Weights of a small mixture-of-experts language model, trained from scratch on English Wikipedia.
Size: 8 layers, width 128, vocabulary 2048, 18M parameters.
Experts: 32 ReGLU neurons an expert, a sigmoid router.
Training: a variant of SOAP for the experts, 710M tokens, 5417 steps.
Below are experts of layer 4 (counted from 0) of a mixture-of-experts language model. Rows are named router (the router's row for the expert), down (a neuron's output weights, with its number) and show model dimensions 64-127. Each number is 128 + 24 x the weight over its row's rms, rounded and kept within 0 to 255. Numbers have three digits each.
After each expert's rows: a language model's description of what the expert responds to. This comes from a sample of Wikipedia text that the model never trained on.

# expert 26
router:135105082123130134146147149095071103145072093136092130131123139159117160106117134121114112090115107131089146107159113152116152138119137157102151109104167157104165134162144080138145138142142133
down0:136122129130128138160159134138099089156124104138115092118119124159149141137131134102091149127073129094158105128158112093164130154133145106107151127126174116176144123134090143139151185123096156
down1:161141136150131114109116085126087142141092113135127147118118140127091125154085163123114136122144204154072121182139131086156158103141108122089136157139095154116158108119126117140108114131083129
down2:109143145106114123090138129096118091151130138127138149128090097144101120173141168140118100132100099152103127108096151132149164145137132074140111150129147122149132121139085100102103114105126148
down3:125130108140170133146094115114135136118166185120115136136145169166133159126118119111102077144109102147072084127150139126131134126156150161101142065133138137143148149114127082135149152134129150
down4:146144103097153159101130086122122141119149117149183103124134143115163155140121150179150120121120132097123142148126088137106090104107127157126096140113111100111138144107133127125151169119113116
down5:136130158084132137116133107097083098131111109178122135156132115132141131176131111133146132128174135145128164078107124145105126156139116157150133129129123152169159127082129145087158097124105115
down6:175136106113154109147143131161112144103102126163107166083137111119137135122136140119094148178114167116096155111107107103152098124115114116130133128118150145132139113150093132096118083121158091
down7:136125112125098134087110144126178112184122147120149111128133128130131118104135152109089095151100114142142142115080137143129136130131176113082106103190161144160108107110095135160123131122148103
down8:108110127145151137147094112143135180172118135160111104134145126122165154083124132099170115133133115096098131103156129114152122159125150119134058095137141148154145114108124146116063115150121142
down9:109150134145114095118147118146131148119142092118109127115122122150149114162149137084132126167112182117127140137122110102151114122076084125128078154109124158159102132113145103199149129159118125
down10:156155162138087119084141190148132145144114099152150109142093160090136133145094128128140136181161121179140109156159121119126112101114127104126121150149114131120094126165145123150141160161136119
down11:169092114163134124110121100144147086148143159166125122119146109151116092152119147132112132131106151133096170104121146102090082105112115103136094149169146143152133127129073117124150144110099116
down12:112100082109115086112124121130067154091149125077112125132115145075105114123119153123147125128145161117107102159106142103109101113099109136156105153160113115096150124133129117112127104115078134
down13:123125111117160162109175093125102113166138161107102187124110144153139091137116147123145132166121137145110124152076089128135076131129107128148100134111124118104129120149131125119151134164102097
What it handles: Opening parentheses and prepositions that set time or place, such as during, after, of, in, for, next, following.

# expert 30
router:153152110149114105100138101115097090128104108109108113159129137139125125127109099134167089140110080134134125131135087094136133105132194156106158154102174127103148153147123085159162099123114140
down0:149156112148102097151154124165113104113137142116167151114151114115106130103135144091099126088136121122122122152150127139179113118160147087130120149142153142145117173122117169140185120148132162
down1:112104145183171122123077062124172103141140120162112131131176094127112092142122130135122110148119162152135138184158114132095111126092132171129119144113145091111088134120126137140155089138139117
down2:124145136086102098128163135100112147132088108116130157126143090148130169155112171136146088134142152104159102138156140130124119155092120123144090161146153143158153110117108152112144117128138135
down3:121143104191113084121122124131093141194116153154065111148142143121191127140134134124126144135123119133103092146167170097110123132142141124116123082095123121130112147163135130096118133133083095
down4:168168165130098130096154092112107133149125140126140125113131128130153114158119146154124134151132132131151150109126130064100103138148124135129169164111115138156141124102139092116141144163131161
down5:158108122110099102122122091139152131139120116158109145113145122116103139157116150109087101119129149125176103143131153127097143104140102157088152170134113155140136176097113123120124106081094140
down6:148098155120153142145156155128103127135111147100092129157119167105099173111113134111107132139130109107137115120105136107133115145117095151132110121098149084069124115131141148133130161133134063
down7:155185095124137166141115074132159144123142118163125126097142084160132112143103154119100123150143115118152101134086115154149130140151124141127105118105114115186109118119107128096176146138129119
down8:106092161149127140111112134139089129155067123101111131110148127117145157128099140114108146144139130161090128118163112170137148112088148115125124158152061171128130160122127149105105089126100173
down9:151135125150105080116136101118158125186146119131091135147146099117148098126102153120131104141098112123156113125119099124121131159098083135163160134099120145150106124100095138114151120153113104
down10:106122080117114122141148103092068127139127114168111117163127109100131140104096167109171124123138141159128099154210163144130127115150135131120127135132110098084159172106103149141129174124101124
down11:134159087128090104184147139140083104132124130161115118127119152165141144140105151169110132149147134096140172114134140123101098141096118121117132144138180126164138134129133124148133116132138144
down12:133131134113131078122160095115084115078147096128130119136106080145156143115097127093160121160169153115143093161131151145117129166127087111133128152158101091135124158122076162145143169144129147
down13:098153094148130160123115123105125134156124153162142093118150151131173094137155173166140144170121137088088132144120093145165170138136099111150147134163100171125131141083132137134149148139136125
What it handles: Opening parentheses before dates or glosses, closing parentheses, table pipes, quotes, and LaTeX or chemical-formula subscripts like _{.

# expert 6
router:132167108130155130128105119094137133170070115169104127144114157145079138130140150128112176124144089113156146131184112109118088133090139132145152136129130146114128176133144090120114113147138126
down0:121095171115104117126129145176101132118133138125155159120180108143125077159110165083107144152168140146152130142108136114179128144132163104087148135119126116161127140163132179113142145147133145
down1:122139143134130143148126153157154140155106114162101170105170075127139145147086137142126183157147141137146164136172120086107121086135126110110138110136131172110100157152154145156145120131124139
down2:138118172096104153112136080130127105118122075109126166117076092125099108160120166137116129099112110118141171115104154094130142144115125094153158125076182147137126115079112119128096133144170141
down3:167155112167099093160116135106081161122144158170145131130129151185113120134121100120129115120125098138073130127145140140119104146155136100136161141178085140125126117133129150125174101128105142
down4:139159151090130079107116115126152134112119132113103063127084119129112093172127155139122161159122139116166172148113141135111126091126147141071123144147118135116099124121159127124159140129119129
down5:141111128126148135098160125110089133123120122134103124143130136136081085087125143125135167097160131107097132108133164121099131100131081113090106138119102110115142092117082131109117139131117108
down6:127136136132175100121183142144134103111105137152093141139119170089126137133127138128098131136141128130154111069108140092137074129121082135149113153105123126100126116145108166167162105131138123
down7:102124165128072139151148131128148086160100161136131087136127133137102090133166110113139124142120110155154160121084136123164147132105160117136126128130120098152121108136098077119104130131118113
down8:123078109094136126110086107112143138152102132148110100137148078110111077144122157126141127117140060148100143122168122168116152158127166127114139099121126123164126112117140120101098143181150126
down9:103141159132134146125142112134146147165098129146109131157066134129174149092119127112149138133127128179170138124139110130128113135102135141163070124095143133087137107116111149147185133134128076
down10:153091114151171182137121185113156090166126120085117104131146112149114121143092129132124126112132118160094127189149114124093181112157145115174095145137133145158143167162123106139161136138136112
down11:162096120114100140082107122111118096120127155172155106095162108098108137112106139153160085126143139132137120113094146128109118131134130127140124129133148145151155121146117123105123126102099142
down12:128115181157097105079140134132115135104139096130119085129134106141137131095105109105117119117137133147167127147140181140081131146092140134111142110165150097142147138120143141120120118147171143
down13:106167134122125134137095083122130084158128122119127161063120114110165119124147132088167142150099159114126132151113124154164120102136135118164163158152121152123120145138127122111128119146167135
What it handles: Verb and noun stems awaiting suffixes, such as conver(ted), develop, produc, inform, writ, plus table pipes and year dashes.

# expert 4
router:124140116158148122093099144129100089120111128131089137136099171152102166090108117109142090135129117062137129125131090131107091099118120118093156132126137103119106165118106098146160152153102103
down0:128124105147082101166131162133099128147154144100163125122146139094180132158144122108133132123114130160145170144114127151139114138111112118113105089119127153143097150135106166132180106134140196
down1:123119137159091091122109120133171122098130116129136134162132138101094115154120134092105147110111139137121087158160108131138170128145140104094121140119134115119151108133095119120115163144116169
down2:153182120099130125148166100100127082090130109076133141105082107092156149174152161104119104136135092149142132124066143121132138123100089100117149104120135134143136091097093111128147115153135156
down3:141167095165127109113094084136104147118129120137090121137107184114113118125100138142124122119156136168116092144090155124159066149148128108117140099137154110144146128136106114156115189097106130
down4:157162115100161113134139129133121097100131138116131075114118116125128173170165087113101159138107123111188142114124106094118126124150141164145126138114141109164092121132156133142130177138150088
down5:160130143116121129150135102135181136145120109154147150132125128095122107132147107124131134126131118105124102130107119108061124154124128145090132091151121111116145145085143175110102150104112115
down6:146133116138118099108169157107151150125126169156138149149107121143174146140175160137136110160119116158132127125141128100091095124105113080116132098102153096089148142114118138134140132144128134
down7:125135124096142110180124110154153082164134134135104133134124107083133118045125125146093120151100093117138128114092141115152151117153117128110147139152119119134146134122139111120118087117137124
down8:105123114137131140166120126146127158131106127115136098111157074119151162144144117106122192171134123137171126133103102150101155121106092120124108118151108135135104146161165091110100144144172161
down9:113142105102118102155143117119125182173112134123126131167094108117139162123151139146158112137114133170159132187153174128137127130118134095148080110105147157121094099143116097147121085148099119
down10:118142157125110141065137112139122136165127114116128132148120116122124156099156161191131131109129115133147135150179144149176120143166142127115086111138165156115117138158108115128100182170098153
down11:140141132138168125145073136164101113149113165137161143112117147158087104164126128078165135132167118148150125120093138132137074131164155106087125168089103117121151149145111132113119120105113137
down12:135110118113108122107141094098125157102161116070121127159083118159117133120131125127122176125170098146128117128147145144152135098102135161142101129138117097096197141144117120156123124131108093
down13:107132110130185113101118121114130141144121111123111157143136157162162132139143115130136128150180133127155115124127093129150096108144121085167134161105094103167179148122146122089182147103120157
What it handles: Markup and punctuation opening list or table items, like quote marks before titles, dashes, pipes, colons after labels, === headings.

# expert 21
router:163136072141134109064101128109150120187093135130083126149143128117098142172119095101114084137122112097133120101149082116160120139106124138093152143109153120113112156136114118152116122135106123
down0:131158165151114119137126124124111128141077105098114156118132121069114127166128091104101119124124101132164113130119116111143161158116138137093115111086119102135130110155166151128141098130130105
down1:108096121147152123150114163159132147072143104159134144122152131160085108160081168167163098104130155141139109132137128166168123105135126128138121162134135145153124087159136157147115123131144166
down2:120156128123105134145176140100181129129140103108122140135120153142116162172093126109069101177161143143137101115134134085145154141165142114122153122144149122140124159068100102082143084138128123
down3:144095079110145136150113167113112115136166162151093136135131142159190132106138086119095117114120093139102117138133145148146150139132159133149136153112090131170114151178171133115129122143111086
down4:142140099098174148085139134093086107083116128122147136117160123127126120188137176149134117145145099115107107183158121133122111116170128152113096139111122132085108108080125138121163153120105124
down5:147126149151108141144105110141154127112153100153128172132161158141129121130133144130109128146158138129123098134094153119091098093127086167117138121132119128164178098141118106133087185127082149
down6:140156126104112108108181126124143140152164149164120177139101156098142136150103138179093140137111160163160123172116122082081066139107091135137150145153096126112134137181122125146100168149130128
down7:138158092111107143157110138126183116143129155144157118115147111142104106148100156139122129130097105094104131108110158110127176144163132126094133131112110147158119108136138101123152093137098142
down8:107131143140155168155088123135089136106108138111131083102156116158126158160095133104095159150137119127144128151139126130095140130114115153100154153142112125122076113147142128082118168157112130
down9:137146171117163128120114106167150147092137159132118113138056116138139138164090123124117107141164128128154147099123136140136115129104139122143120138175143094099134132143135079145158148121102120
down10:099091127159112150102133123138146108148133117081148086139132136122139107104095144107117116119128109130097140141178103146146135149094097134118139144167099103108116141159139138145131145135120109
down11:132135134105114131143114106111114093136136148095141145094121129132128126153101126149126156152095146092100115155136122113140118115165142107138175152157101141136124163115098121126130086077106149
down12:118153106125100137123144114114154091127109128102131110111066118131149137102117148110093130138124138161092114183076148100108163074145072143108133112147139116122140175091117139174156124126139141
down13:127139107121138147118134093147097104138139119169148135162126097152132117081106132110099148153112135130112119121177146124172142121126174141160124176090091083118146128156136118110121127110136100
What it handles: The last digit of years after 199/200/201 in dates, plus the pipe, comma or dash following them in tables and lists.

# expert 41
router:158131097153164139154135116128074142136119091125129107144115126165154124167143126137176147127088136118094106156162118093128142129113152131137149125111117176099123158157115100141153139128086117
down0:147115111121084097152128108124111083125142139135141159170148161076126156153191128158159121156132161124150138135107133106125107123111131149147109146161133116124099130128151152134132101107129132
down1:121114140129140092075129114108124109105130113111103163165146149159090149140098126105109148121149141148157148145156129156083136119102123118107096137125121127128132130134148129187123099121131170
down2:142105174122100143115145131138103103162156135116138141142095076133134122129127178080125149136158140122168104149147137143112174066119125075146102109088173119148123080112129115099139137124143133
down3:092137152152115114099070119113123137126121147115120122135168147141127117096135127147110113139156085159113125109147141130131125163113143111079165131112104100101154152141134138095125133143099165
down4:138149155125114149134142129142124126111106093106139097153101119110129111162124086151128094146136104136210164174087118127123129076138146133128093173103116146153152116141128150170112119147155118
down5:123095132152087112095123096145104112164133160133119157142116132134161124136138094131150138092124140087100078103103130142084122100120108178078118140136092111158165124087157156087164117144080145
down6:155157145137141164127152124143138107196118160123111120138107139108131140136129137140119113139131112102159128149107134079121123148084127161153128122129186084100145163171129127119098134096132128
down7:120113136133139145165149109155117122190146149119103115122112147120133130154128115089134115136184117129138110149091157128150199161130137112152146140113120124146189114132089112127137097150091144
down8:178102127143156160125093149142129183103127125131142138164124130173152170159127165088142115182137138108165114138153090153138126172142124097111147104152141129132107116139121160124150096170160106
down9:125118139118133096162098100138152132140115144142060138129131126127160165129094169130129139141137124094154133107126091159141141096115115121186078093127153129079064118087120130145163112123112087
down10:136121115137184168129140117152129114128148149091081133171146097176157155122095151139130157143128115124123113123175153113090093122157119164153136115130114124175121157161165149132157120128096150
down11:139146153133125127114131113109076130139090123175153140111151151137106124119073157113098126128136128103137116119119137100098100128088136149174144105140121102148130100148099054105139098123084158
down12:113108124106130105157131107102112137097143178143145115136124063139141159105129101164153151124129144142126097126077158085170139129110103111113123163122134084150132111121134153091100123097146123
down13:110151092130120110086114128075108127132099129143122134121129110165120151145142106121136179120147120169135142091136120109177079134114135117132124102116124161115144152139146107136156140084169115
What it handles: Conjunctions joining list items or clauses, mostly and, also or, but, than, which, who; also ± in election-table headers.